config.yaml
num_hidden_layers: 12
experts_per_token: 2
router_score: "softmax"
lr_router: 0.000437
optimizer: "muon_variant"
Below are experts of layer 8 (counted from 0) of a mixture-of-experts language model. Rows are named down (a neuron's output weights, with its number) and show model dimensions 384-479. Each number is 128 + 32 x the weight over its row's rms, rounded and kept within 0 to 255. Numbers have three digits each.
Before each expert's rows: "comes before" lists some tokens at least twice as common just after its tokens as in all text. This comes from a sample of Wikipedia text that the model never trained on. Tokens count by the router's weight.

# expert 1
comes before: "0", " |", "1", "2", "9", "5"
down10:078123167147087118138111115115140151115164098159140163111144140094133135125091101131068118143139133137141162122199131075120119196089115125095109153110186164116140065125142097118120083174160163168127179106117140142096097118082104153130155176172130092149125143138056109120182166134130137134
down11:103127073114097073139073118088158049138149168158131085133123079070080120104156103156137137148158165128155113172183113179143192078128110142141163126161108088120169134094126126142110140164092137051149133073138119133167146210142141182172128180125135159135128140102155111164118132158093136136
down12:081164136125127086113138218128149076163176137121181122087156115031113170201189151140182135154137147129161126101115122147169126182157103156106120209147173090120126122087099112096089116070168160142144117070081130159152144089100098130159136104153117143146120116107178096119132088107109106144
down13:120096183129112088106113134138151130125090122146112108159222128161024087159140140136096109155068185166106139127152133136134143113137089054129120126145151127140140150134081128138095123182083153125178104154125108130179122110158112099170144152121175137120145104100177068136118135148073086172
down14:117205136093100147104078127077105123123130108158142121086099128177130129168196135175132059095152078128120068086185187152087092109173084101139127165115135090118163163145070141157168138099133138167162119151120132117084065104122078103148104088134107126174089129144112182172089138175100165085
down15:168186177068123096177181154135154122210118105153142131141149090081173076127107121124109102110085145118117163140149139154042117119111137137102160164158102108118105113155154124096158115162073114103126157154163132145101095105111098141052086191062140108080191090160094071162115146161067120095
down16:190130155148112118113134092133145042164112180115077160104140162130115116140115130049165148080144151137144109091147095121147160124105124090138113135119122107087160152134125095172153106117093082140127173124093072084190144081134114123117109154068053156096135164113098132098186073080177078102
down17:078073137138109132115119143113166078061163168152143114089111133101051102146154153151168124149163161178131130087084129183145143127120062150149172097116113137141136191120154137100157108112096089148099126095151193120090127086140118078157144147073131170129157148159119106127162109142075095093
down18:106176076138118134147121169164110146158162104100189122127131124083082127076130116055141154099130146146175091073090129114145118138130145077072147140143138140101096111211141162097091138107130098114107152095114161125086095107084090086118130116167086116069124151110148151110179120087138153180
down19:079158125112083175085109107122142071109135142126155137160137157072108126117112124181114121116159067063102141126170087077102107132085150104129197108089080083103191134126099069177123080106130119165147114187197063108125155123114091136134111129159138116132159126146151133163137156096156151104
down20:148141113139124119148076114152143115096130141130124206150131124167122100178144045119127110103114132125196138163107126178161080096117153180125102119139107132069097115134143098107163167121172125152125146177077160145086029087068134079148065131189174078161130077158085145131145129192086151142
down21:141206168095160160128088129120150136114127125102101075119097110170093121137171181081095142134117091163145115138130090141092196144119117096176081146140176181099158100152165167139204133133109177123097158089096128100116089111107139119127196181133192119106162109118111112125142103130131207144
down22:141177162125156169171137094142151144056123146114136147139168127145133127126068153107174132105144142098153162163181161107122159141160117141196173128188154140155156159116107123174135068108174067127132126174174126128137207136106131129132125067113146098159100092147108092157137123063103151135
down23:085142128102150089128077104150135130124122103099128114095125187130129153178106176106131092126083117113157147125106160083130165098130153095159151162093164122163137087067082087147090152155082106146114115163125112177141122179174159181134086056139134115133115122213098100137125155133157127175
down24:129153126133150145168094158115109169106128131132087088184090110148098137132183104101133103128175132116115126115182193105154152105119127106130085143148137117198084129125170130091127048175128110162139181102117136125106131138126114066169130154157149103110167108118120135079179122193089113095
down25:121155156134107134144158132105174126054111098123133105165183129125121143106136143167112169124106149085116120138083115122123099153121187102143100099097120092158129142132113170118094100160182118139091106084123098120148130089068086192153139124138086149142110136140170216116104055129125104093

# expert 7
comes before: " the", " a", " his", " an", " he", " to"
down10:119112127112118060116100086134109067122152163111111132084125111162104103153147174202129103130151105139136129130074121060111128147104164114164140137133137182094143111149132122167197162112084134186109145185111147052176055061125149139155142092110074136090153134118134132213047200105128125115
down11:132149166097143148168152121104096126145084115109146089074051089155102153108133151106098112103182104087085113114130139141135103168159127084176151102076136114145180128171129129086071158136195220143111102124111122075116176112163146079136136118138143143173151114119122141161076164166119104133
down12:163190174085204046148163102134171131158072118171105098114120078131051140144128073092129127181116159081116145142105181121149167079074130188087192089112132135119132192115100125112124135154144153086136112118143101130135132104162096142113186207079063196109103112177149139139129168052082155055
down13:119099134124095107087168124036202174109181121117171141153145086152129143080124113112108166136123101113150160089133130172159093066113130163125178084091149114117141105145140108159119116115112084113121164102183158138158079137057030128127144085144127160116105148101127163155141076093169148139
down14:140119176139171101114186058152150140146099061113185181107077117161151073159120133153128168102112163073143135100184122129140095140140175097182147156164112071136091172151152194163122165093106148096130079115168148150121159091074122101108137139110068103142082114114128130128112174117115107130
down15:121144131110160174105190114157188130119166161131166134117092132190151171075148141074063151151126152160146093099141200178084194142115163104071192098131142109121154060119170146112162123166183120105083165131018102041162136147100128076096071069070096175117152137129123174169138092132137121124
down16:177153111125182098062132120147141093143099141151165103108108144056136113112111106122132190146102168140115146140117083132161201125146151095128108098092133176096053115113094113141086154072130094155153044097141179126136107124150028111150081165121099151114150169112077136125118103166132123158
down17:122144138161097159069093180134081079121114142136038136153158167187140086177109124124149176134142145106131109121112164139146096096181157158216148150110164164110098181070155141122195106105138101130083073104131100119087159133159128073140042096133108121125140135122163124158140174131172157134
down18:133076137144144162103118152075148092108134096136134150160187122159128138105128131127142094131171099115105134141140146114126151149191153138055095118145116163126148151179061150137167078144146146123166194102089154107114168096155080121146096177145104170157150142072109083136102109084159127078
down19:147102112117099155146130092070117134136130110075139113169144081173091103050096087150156102165077153131106107123086196092146168122172116095151115091189134121137117120141152101179095154105161130121113141099132119107136104128134144163173113139115122129140169069142125148100152102165114166148
down20:155100079061140111161114146135103100110140115110070130104094134149143106072140190113123065120133091167104174109162107163147178071143185153108146107147144075096081103165162082093145130126189205110124113147166103139185163116151091117177167052097126136158096152155150160107194072183125104149
down21:154129085139097142119136115132104158102148072111074181150143137183138104043097126154128147189121145124090115144119167093114122135132135156120193135131121116092180122152101133170173113139199154117087145156075136130145136162219127104157058174136131127186122101084139136110116091116142077171
down22:135185141160136167162079180159144121152081086100143146118122153166117151109123134106170103097115107086146151119102138172158114165132175118097186171140118135149107163123104108108151130123089111114193102129071231183166116114138140128130138148143156136161079095106172134136126106129147194122
down23:159114116140133102157151119118074125126179131176118126136111182070105101136124133132118132117134106120119083109178160127113104156083169132128160207110085158071099204137111115160111169109130108132144102122101138113137131098146155129107114145166104118131165130123125108124139105108110091120
down24:117149121133158156075151108120136098146142085169129177114169163096077152213162129166136157138073165120159111150139097152183169123112116117129134143136165124133092095107125139160154136136111170113103095109178151099155144191148085149121172112168068116170143157082138060121119075180147100112
down25:080155125101131168135176156137109140145178059136155075090117138156184157206080167189147163112102154108143119120107117092119116108119088130138129124183094157212075224135091098133121099158116139153097111142196162098074118141118119118130101147132127069157152130112124144154151099074059154173

# expert 13
comes before: "1", "2", "0", "9", "8", "7"
down10:139186166123093050164147096135159122184142100179130116132150188151095133146147153178143160183099067144143166125139162120132127160120108156138109155151158083124102138124055135127125178096115127186116108114157096121096138149116125146167115059130070168141208130074135128160126151107106052133
down11:076130154088072112206170143080182149129098113093116115144126106122133142069108153129170144111154139134168124082110112183181169105138125091133031133143154082132169216153145099147113080148077108153122131134157136196184137133119178101166160067150124135108098141065112134071171135186121150116
down12:112143114138081126111110190057165133174153135049104186159176138127126207113132110146138141107102166124133108130124191144154119185167169146151137084128101117120100088135188117192139156142120058108130131131144079178127147154101077141152111104115143144119097151152162100178114090124119125131
down13:090117090137143141112168155113132121076112122090188174146191075124142193164142126132141192134147121178131113143083129147131108116071114116103168055091111122135124121193115140091150133130202163142107110122127114131067127157183118059150136145110106157146136125102134087185062110088088148180
down14:158153144127143116167155171159148076070149126110090150133167075116143097136202173128085132088123128097139109099168159164142107153161101148149155104129175127174161109110140121112139159117185110125090103132150125140162163091136151105115105115139159095157123096078095151095137154148203083073
down15:145126157176142169079124124112081138128080190150116155127092093096152167203141125140133124137173094131113054103162132064182141152118117191123206087113114107138099158165162140127116153197112173140134144119107118089099076210154157169172165137168123155144147151098181194145160128134153129112
down16:133130131175186105134185193148075124154191097126066127124110169181076159113090103165162187103067136153089120124156122157119090147122174123185144161109099110150131107146104140083136172150150089123110135077167109194139165093117119078111117129095139161142122149116070133108141157150143132121
down17:148080196069115162122122186104178139131046038121119114146108178155089068100099146122142086057127062140105116203124132091106160164155110178103151109070085138108113122129133177107115157133188126156095127129147164166099071111100121092165146101137133103140129150095146078122122118143106098100
down18:149138140119205142199058157140113120088107121103104097139138157140094084105149146184143143140138158090084104051113110138101092107145127116122121137143136096116141118139046145162154138143127109121106168110112133135070080094065105138137115153134109076128091111111149096130099107115127158152
down19:172150153110130142110136124105136162147119111131141107127067125094169134139104150124102102161137212064121119193127109133169154130135117112130110160132096116131203101122157183158148140089133131182106111114095188108130084089125140075173110082082148163076119185071104120111171138172130135095
down20:100168189153135126110151115145156147120099195106129177103073097089072127117118177120138100094205162119105092081150130164185124132149138087106118101174140100121115132119129124194158156114136173200147166125137102094138131120112130136122120132106103111124116089131113135130068107107148153145
down21:095135149133149147123150091083136115092140133168107114176124119128092104175103153154101147152127071082099148130126135132125174135116132100176136165082133112123138135139127152072144144117145102130159185120079147120135098130184118151136126089091075129132159047163140156128175148094074133187
down22:133100109104117164098125151164140134129141111196114129152122124129110087150145112128079123107124109147115123182087106188113151151083171108118079088146081125111106101131160128132122092110209143094184117102203103085098134147137110072083112123111087162218127103160092158107159103129134112131
down23:130132123208103119117090086078091126155078033137144118161109143174091137143103081180178131115202136135114145120088117146135136102140065106074172077068143142116164188104124071137088104060126135127129121064125142163112123114122133082149132162104177145092080093077151155133102150155127111106
down24:138137130148115091113097161094174114123121111110134141094094135134126125106145144168116115107153114151167161117155148090192112122146131188108110125135083161118124097158177125075104135139159145130160107156193123122124050097137118093097088166089179133105142111140127146142112097070133152116
down25:102125108151169134178133123118146075118109090070071140152073192191095174106170142193107098124116081133151101144155153092139150102193077185114171095072064069075134155100101096084100084145169150126146136146155101083141146164139077108155078138126099116102130123107108089132126118153152139152

# expert 15
comes before: " the", " a", " to", " that", " his", " be"
down10:155149128122127158167134158148132110108189084135053153164137078158129151141077120168131118078198079145125112098119124089080152130146121117098164098105146146095133097120156165183141099158100141178162132128084179098123167129186165094091082148094110138042110090109127125134148099178137114099
down11:066136124128117122148132155162121085145071173129147138077147114155163150132158159103130186033135064105146100133116149167151151123109140139124113158156104093151092167106173119106106116131201114116093149195119166072174142180102098145125091098138109101125134145150119154177098183120083148150
down12:122123134139120153139144085188148175169128185093064128093140150123195163086093072121122098107125131166064110133119056128106132140080133160147097121069151086121104136092127124111119113181188142169120089126141059108188161112159144104174089184070103143077108139118092080112072070174088069116
down13:122123164148093203139163153083136111158132095193117078150121138156150163160182135129137118118102157138119109183152150137206122171132079139106132107145115189145123048157189174148130140161114099120108108094102127108130129090069168095129093143140115137155129131071122082061147057094169140144
down14:171121096121177052116081141184073192113136176123177128107088166081119122150108154139153112143153110108140178120123152139129110160075076112112120157121092167171165178140131075155117118114174090106173103151143108125103159156170073172118137174103158160131131176115189129174169081151145205188
down15:179077108090134087150174094077141102158137157110127158164145137126105084128049071117230137167149207130068157169176138112065176135117124069124115186164132140102131105085181096150136149134118177091178151117098138089124141111141143125134109142130143130141177109124091134146136162167096092167
down16:186118198109179155097152114157089132106111112184136111121113148101140157123102171081170173148159078166098146169101104183135115096170161170159132029110106086105119139081179125107095141140132129196100131157143051165126088110166144152170207115115118111167147119158121156179143157092138166154
down17:104171162175133162150145161154131155153117187136121092106138152057152090101100100136164062110095159079109208158190038137139193170150061116137161145143124169139112094176132147085067073151099088136127115095157158113159120179106148123105156148116135098090193127152152174164153153133036122123
down18:097131082099135172064131110153134118150108197106156137092069121145136143105109185080088146155126106131132118107119080154114160096121126144179087107144103133126167101138094130158187130123090129136131079145111129124165150110188143173159097102103070135082158077209108145170124113101202145165
down19:108169138124142104093221148156075161126189063161104077091115129120106165128158096112152136153117177116173120142150176091104167123149152125124123111139025158161104123167100118140132200169125173089132133186108165107126135104174109135141119128141111079162122084095195098119144131137092121171
down20:115188094129111132090171106165142139162112126118138219112170084124133142170131189151136125111099098137176108143135103145168166148161115122156092123177116134094153107082140110056062109104092076095132132181071136084107160152123076178095116185143096171123175183152174144154122124156099073131
down21:132118082109084086103097096062130064190126157112151086119134124141070086120100105084093151137142114095145119124133128105096171125105155129107153198123163142169137164123124126086123160084155129143110147114093121197110120119136125142135161076138124126068075097129155087101075172112102114154
down22:105137102110169136033117130146157115140146176164134161155137107096123130136178099116069114082160156197152134164124188141099156080152095102103127070129122136123125154125217111151088146118123139125142140150132143138152119100071120140165128105161131140139122115104134104097057078122057121131
down23:061212146122140105133115117106092106136115183086120110089154032138098153091107126117127148090075099138094113127105096156145141200141163096137124121099143077141114099067142112151086120084146123155137155172127099146133122096194132082115179123203112067153135152133137194131169133138059102180
down24:108094109117124120152100153110119146091116175150117094111077112156193152126138114116179117121126183143142176159121198133144111141121182106133137124147136154116105066104169128108076085105117149178140133160211119118167109169156090146111106109075109151148148131129130184104143090151145091145
down25:163062138116218169138119128067143134120106176144140129117146113079204090136175149180117187124086129108176097135151088169013116163156077127133161086164139133098141190099076127147136089157101119175132176134098186166139142129140067104119115047100094144107157086073122082193118117122155149139

# expert 10
comes before: " ", "\n", " (", "i", "a", "ia"
down10:173162091061114076107112145109106134178154156114093186141179177112112145091113106125152144121141174092074109103124104108117140074166164105144051122109133111105097121138148176147086109193116123185105121172146105103106132138145099163138121154136188072132161125140145125112100167187124110130
down11:125146127148107085099091079149168109122137104163170118154172127090129115167133176069117099131159073092079138132095179123076133115168151150162125098158136174137147106133097164111118115088234155104146144175143143119078169105112172058129134099134142122154103129146117105166155163090109143139
down12:111122127137135128143120098170104085080115093095118148057187117080115104092132078116117174114167140118081124104130113116111170085157112185132076116159194175101152148058143130168133118175179102159166106135079142143112132170111105151102128158127110116109157164144128085099123140117079168088
down13:111115130150109164133110129139114156126107084113142155144105159156090107164203119134097093167121136136104153132146086076126156063152117148130228097115169146074104083196119145147167128132120117143150097113140118103084106141111130125142102095079177117134147129124124145141132132092067114155
down14:142103092095105158147101149119156170129080142151140177158106123161107182155197133107134176095115211100145095123146150118104144109104098139156215135113117136125141180090134112166086115121127153128131188116112125184086081096101124153107130099127153122122163175150131075092130125180192181138
down15:165122129137088117144126118166224124049115082094147183152120151106153105150105091116104127100150083102144126127097145146061134146071089160155187114167103154187068139067096085147150136096118156105137117055097104126184101171057157089121185138146115141158082099115096134094151119115114087159
down16:139174151086126159105180123068095121131072143187119154148111155154139111157081187111116115155128170080135151127162154056134154152147071096125126153162167132143141158143125099092114169168159101125161083179087152169142136053122089086086121125120178106134156192157151167074149161131101128100
down17:111144184101179109129105112142119129174131096124113118119122148210092112140083098084105125163098128107169120068138175129157105124211126082150154121138110181135131086159079079126162155175101074069128106115139100161124116137159121109131129171101079098130109175082129117105095098093138148130
down18:150137168138067149094132064121108148081135168166167129170082104095148151113087121101134100117167146094178054116087127150122158086128112112151147122161107145143092113147125131126094081087141221108116158122165125064147139177122125082133049108113163138131099133164100137155163121128151175171
down19:194115187130145118151083087088140123129083158136088100162132160051126158149117115164151109168244125186103159097136098133052158105113169144112096118079133113167140136136096145120121147144114113130117118115063181136150170173125129060146094139176131102079115099143160201121111105155112119106
down20:158179104140059090082108094067088175118137145081185180111121125144091141159108172106129176109118113068188127138132171123149099128137075133068104122141128105142088116130106114206092151136104149133139127168167112114108107140195089095083141108098073085084180141119130123163116127108107127115
down21:100125088097122091095116107091088113117127127136137083143128138159180133104147129062098087087132089121102105099123204167109127107135149149118141160146137131158139116144128166088126103093112046204106140117063062143115080143143096159159097155105128108174129106117129171102114080128184148126
down22:129131142129055109126167124151142057112087111156146119134063194055086134163134094124122112145085151080167111157123132161115129084121067085104131134143117132063085055170123142132094125113150133157125144132088155109110132073109157174141146141164086113116074146198089141169130165120057120177
down23:084112149160095128122100137163064107132164116068151128139161117160145111104100053112155134082126125116105100121136100117143081115185098123111128146134157100132138176152153123162099119166165127064136139123064172116167161174136185073151128138093129104157137164137130068210148105118137100140
down24:150115176088150148133143135171100084129085111087131145154123120151133187116094157176166114122072174159033149145128114110120200102087065175188119102127116130105101183131182122168139166147090089141112168117135115190105158161144103119122096136087094068141165130116138134126107159147116116147
down25:136182158105085138200084099166154221135172066168129109085069211164116130152085109132161146184110113135136083171110181082154159156183149164144185124139204104095138094124091165141131137126082152102158116048123126124137137140109115141149130141096123103097164160186106108129125162141142144144

# expert 11
comes before: "9", "0", "8", "5", "6", "7"
down10:152128115135121149071102127078170124140138187146155093206159037105168121135123148121105139161105074127099147109125120056111137093133122164103136125191180135063153145095151112147151078094123108088177083126101022135054112139117152106134108147197115141144116120136134177095071116114145111093
down11:160108131143102138089109131105068159088096131100127109113111116090116140147139162127186112122175088097100158106157131121104153111118159144168089071134107111092115129162126160179161136138127156140098109134150161144131123193160176163064157066132151148157095176119081186138143134131197178150
down12:147121114081119104045086125085119160128128143116127095097171109153093111152152144194132142047151116128178198055123163163102195131142160164084147091124149153101169129149059151143127128121157145090145160091093094119142134131089074135166153100082108096123186120112132166122066084151154113171
down13:115141152051155040137058113132139118039129194089106131096123128157137094122147117138161190162116120144120158160102089162171181158171084157165193161149186124160107086065098099130070109142060112082101055107098136124109152125137096081113101107084126056142145153123160125104094082162105136111
down14:181167119170092153149145108098203141099120113094111145179102091154191103141177105121090062115175164158106161122075139127138150138086114166126070152134135148173114092121174166147143132127147125172096144088066096186176138123069152082129097092109129170116091097079092088123176155087126103126
down15:107189140136139136103161165105050107185113068172096158102103156117161167133131129167111121135102167115181140130056144114148116153138118082106119168145198135225147137153122114122127104155122120123151126085228130092110160070095134111151132076156050157106095132103082129160091124085152115103
down16:130049134086143119094130124109101126106125125106116107121113123163142098182125135184098175144196086117145115119096123153194096136101078125133113168162178141122107143165078193143194102155127153065109126113095107223127110139067157086138100131132096152132169142101183132103179188147129080224
down17:139152137105064139110178110154126158177110140130100124115100128147157128106144128151153085118120108156113143139149124097103123168123135131156151146140132133083126130123155110073077189114094105051140166128113094134103192134177153091092088129110092174139162157097119078129126101165143114161
down18:117192093091117159078203108053153095185115147180133104157104157140138094209127126196111080097154101102109142112143187128127188105132144156121076043144134149169087097168097128156112083157140114089122103102176160164128109095148111121130124191122130091137141112133216141131173143146156119142
down19:085085161166104137112122109112149151153161184118168132091176158117125157148136109136132150169136131109083134106140130227166109040187078087153057061109167187078111100100100153200141139156093167014058149143119106157152109098130073131086109116082043141109133105144087144117069074110105126146
down20:123096136114117108111147130068119121111138116149128142187145093106091136112155125140134147105066086092100123058062142091121110107105087157151190115156174111160136130116197099205106154156140153150116119137094127094173095097112092104112147169139154155175110152138087089184141126130158122123
down21:172159079141174060185102142161090157157131143109193163148132123113130144104146112154121128137161215126157160064129159149148160154098185066133149070104165110126071152105150184110109071114123126123122093146125128082156101124100102142151136131109193090124163143104121129122075119118127107097
down22:125106132094171150087072143162128124066151087093163155128150120121138053073119160168120103117101163127152129139215180079090130145056136103181130124147191086137179147069112108090137181142114126140122103099094168133075108134138109182158119101140122188141160126138158125075114126105170132126
down23:072153102163147077100151137087155098166124146212172062199126147105158162197124167181154113078156122095148095146131095149162109125131117137067153123147178088137157140161149110190116199141139135116126112156120165127126105160087112161177105134153103133109066122098158126101140083173102098163
down24:088136156113114207092170128166164064125148111156192059108194000152117155184151140084142114086097164199162104096090181130164093078083170115094158127146089092105118147118145156113107124151112151136072145132142114126072146141131124159147143113125121147108146129098098138128099065139156131113
down25:153095109075052199083104114153139143115160151201155120160151128107147151110199134118082105106183092145154116127131096165157124132149104168114129123156091160143139109101107159195180099142112138137155129111157076081131204114191101127119118119113163139160153099137068122131150082138167133165

# expert 2
comes before: ":", "-", "==\n", "\n", "|", "==\n\n"
down10:171106170164101164102076138126095100120136135102141168137105127170123120177079101127134120112118151141085155125148131113119103142129122144172142090163144181036107177089131113128135151093102121084072151100106174129159166118147173079102124087124093123151133142154126141127104136146188126130
down11:103121171090096161152081133111135138110142112148136100082049121195110160106121124105138107128116072101167102134116136098137129087095132141134153138166116170170156117147094116139107133170103121142158128138112146134104109167122152134131102106189124217096148102135132103142134117162165105135
down12:112052090162212127139171131164150130119083204081116098117161069141113095152117104132140160108110168127107147083152120133163153134106159096103109196153187066158143179118135060119177165117160157142089156135127121147129137136075118125177130098136150089203147090120164134127103193104129158127
down13:174132149106086118106103151201113118105063125128117149101158114097162161160131125137162157188151075146185112150166135167139084117119124066106183125154160072128152121163105168107127127123122097145112099168077151149172115122121146107149110148148112183089179116147125123141086161173160086139
down14:101127167153096165161067177134160119073186171115115165109133122176165150196095153171093160071085147137147099114115173132120099128119164169169149142099127168130133128190111120147136132134188106128124132151102136147133148072118087154101107104119123116071132140100068105105151128124109118138
down15:139102186140175196064076095111173047155134140160061137184067091116176109142091124140176179161121140179137179098069189188122121106086188111167175143072129105129141147159124160124176140071121148123140100149117126114177077119143116115158162171145137177136119082116160087157112169074151146165
down16:098134111113120059172095116124158148149119138139101150126140114092143100131141085074096144168130142145131131134079122140146159197097096134153189151084173153121110102154078190113087140152070088111156074119139213156074164205182115096144117148098123135115154131165090083111168170148083111094
down17:126160106092101209119172073126146151138135129122092099123115109189133138160125093075129146179098108091192127140144158146109148148070194075162127109135128175129097129102131133151131113100073097130114147101157123112057150137139117142111126109167104180178071147145178172130114141138131102143
down18:090137109156178191182124149114166169113114078128126168091212146092152143119069140181127191136131156139166166122108115124096140123123102132142096106103162141112085066096121121135117142105153159136097145046119090160186132094101139106119156094114136167104119071128235099147155100144111140136
down19:070105090074159148121155113153134120135144160104096111109104068099136130098134118081110135146130141149086107131134148123088132091105146110048130116127153126161105142185102123081106144096136109103147180142162195103206101102073064167185154059146122094094119110084109093102130111171149108121
down20:121146200139151102105179122124169128127112099132087164095044103147143133141119097171161108121133171135082139133098146109146064129133094153145090079124142079097061148128138119175105123145114151161131175172112122152136076154110096126150157079108045106123150044110081150149194149094162104135
down21:159103159150161170197155096144127079092114086134145100111148146186165110184128171149162160095130114199067160092088228120101120091099123114126187085128119168067120087143101125176113130066089119116163164063138076073112119134120080113145155111127140119134076161132167106162121086131137143156
down22:104063095156109132025135162152123069142158168167089124149145061141083164096054089112164120119098127088122151178140115161091159086134157124200155111122116134170158114069097098103135153141142140096110122131182145079147205155147086112115119094170064086162163107147122155158123163185111151131
down23:104152185170103158144084113154191124092141128128156127119129165158115173172105156116102074106161124178131119144164081101098126127160082107100130138100187129142165082139143164118133125184124131142154180129023147077096077113103127151143136133123079136119114127105069097148152106138125211117
down24:133147103188174144125139144080166128111150147123127121089138120139147076127133150121121131123157168208136081148163126122130113103158087157146129155190143136131122131196165168092092106149162179127153122109153142158126155123109145157070134085122105107107173091166172110137133040173047151088
down25:115163138104194114188137177064119130110110100148120108177119184081165135142164058117181140131111150131066095133132138135067139149133196088125130201115084146081100158155192092173156064175153115147105157110146139127101132118134136207140181120123141137179112188146099116102076159135174112137

# expert 5
comes before: " ", "3", " (", "4", "5", "|"
down10:127140164191117073178129101171147157166089149053154176123070172084156143176173169107076132138181161152190121110149138105123113146117112133120178123097054129070130115133077142127113089141134129153108102119154070128182114121172113110153137136181095163181108119128094060129143133137153148162
down11:130114105088187140157127166097086152122138108125160131137122133092116100124108127158189166118108112082165096131103116131130142137122119132134158125110129101102149152169148109133156036121088106083088176161139080198142128157079100108142156169112116119140122137131158100143068114108120166140
down12:123142118077085124125097156111128142124134120116126102116106141138088224154137090103097128124171146091126075174094123176133116162167109195137153156107139176147081111132172095164147142168097124097065111095146098101133109131115129114097134119109134140102168122103091113100162085166107117172
down13:151153141128152159122067098129097106155101152100105137188173086141095164097111160099116115123136132120162065169084131156111131103139126134162157130168250123107161130153134089098163149105163167132146144159158097108134152134116077142140101088140133113191129108121174137133152159140168140148
down14:096146122139144139137127104164106089121129160105122081100089186084118146140104097146143068095101084139105116132130133097083160097058126099075162108109154134147085079151158128100041136081139186127133127066109110161164097151108098129156129141099152113100130043068135090134130114139155149153
down15:079135129155149151149201138154155120121108092066140158110092135089104121115157100123139093093165113134072103181128111147147096103188172161195138141150161148120140084142160097162116171090172173124146191140147120198224153116137092157178071168130103113090105151114199159141133126154140100121
down16:189132131128155171112124145082096105132143129144166157100127144167084087083079081160140181145136167115119122149145116136127123124109081095188089157139171168138190168123101059201123169109158125080077141105126107138195162176116127097169132111189102122147167147152075137141175114157169123156
down17:119146118189032142104118123110132083172097144115153082083203170123146149139138160123125134088157138136140156117000084123169133144114105105102058119070089127126096114220085147157090170171116098142128053097112091060062128116118114099108140069162169087122142105112115110117108128107121167125
down18:102071116107137178139154058127141109128143132152114140070104201160080170107109144138108121164140118151141128135118064133152128083171117161202134161142144150114115202091141124163114116193061093150052117143083087141121110147103069135099097109140115118109114162189232097153192108097129099132
down19:096051153119113156120098156118235169195132159152184143127126197231117140167126084136120143093145139159169112098152102163112143146138117102079127153118191124115113081117197164122110100151111145121111139173134138128159112121198168128156178132139146107143113108144148186097166122098121122110
down20:048074116183157103169088059165160086050142118125152088104132148195149075093106106153144132152145127114191115122076144115126181128115138159142092104124103088107094176105086135128122122123162043143093115146113078149065140162142143138082090159154162137182099183143084132095125049105102141122
down21:077123146158172118140140115202075093138137056099135156157041106134142083170174165114101129107156138158113163169175183118137170099182131072112164122130139120075088134127113161102138123191151151107118154117122095154152184142117107133163150117108098088122100128174144121110067154123148134117
down22:143181105121107116149142168154120145097076122139085131114058078129152162149139110086165095187124133099123176123144130089138083093171136119128169108185161127127138169118069134122156141125121151115083075141100168131138146107107182188118134105111146182150111118109101108167155141136170127090
down23:094190053107099110105088158109148134070127096098132179148135128123142124162120101139145109144185071125186073105097126118153164117109144099109113116149166166165151168127186127172106159118143152107176163140072111123064068115155076157144121112125079152087204109061122126141117086142117131127
down24:123117119138134106105098134171119087088094124107176113174059175124153138084136127066072075136164109087078065098127175088101093112138108160173109184188096109123100093138090200108097096154108116112094097147129150182110198148116155150135162126146137185082070135084162140103143112141123135091
down25:118144108146094138132160159106106074134113136178141119128150086151096181129143140153082131116085110117167084123114171159200098098144112147070163123168095123225090089093124114166119131171151126065041176090099073112119113114202150175188129072104093148111125093123120135212099114082211132116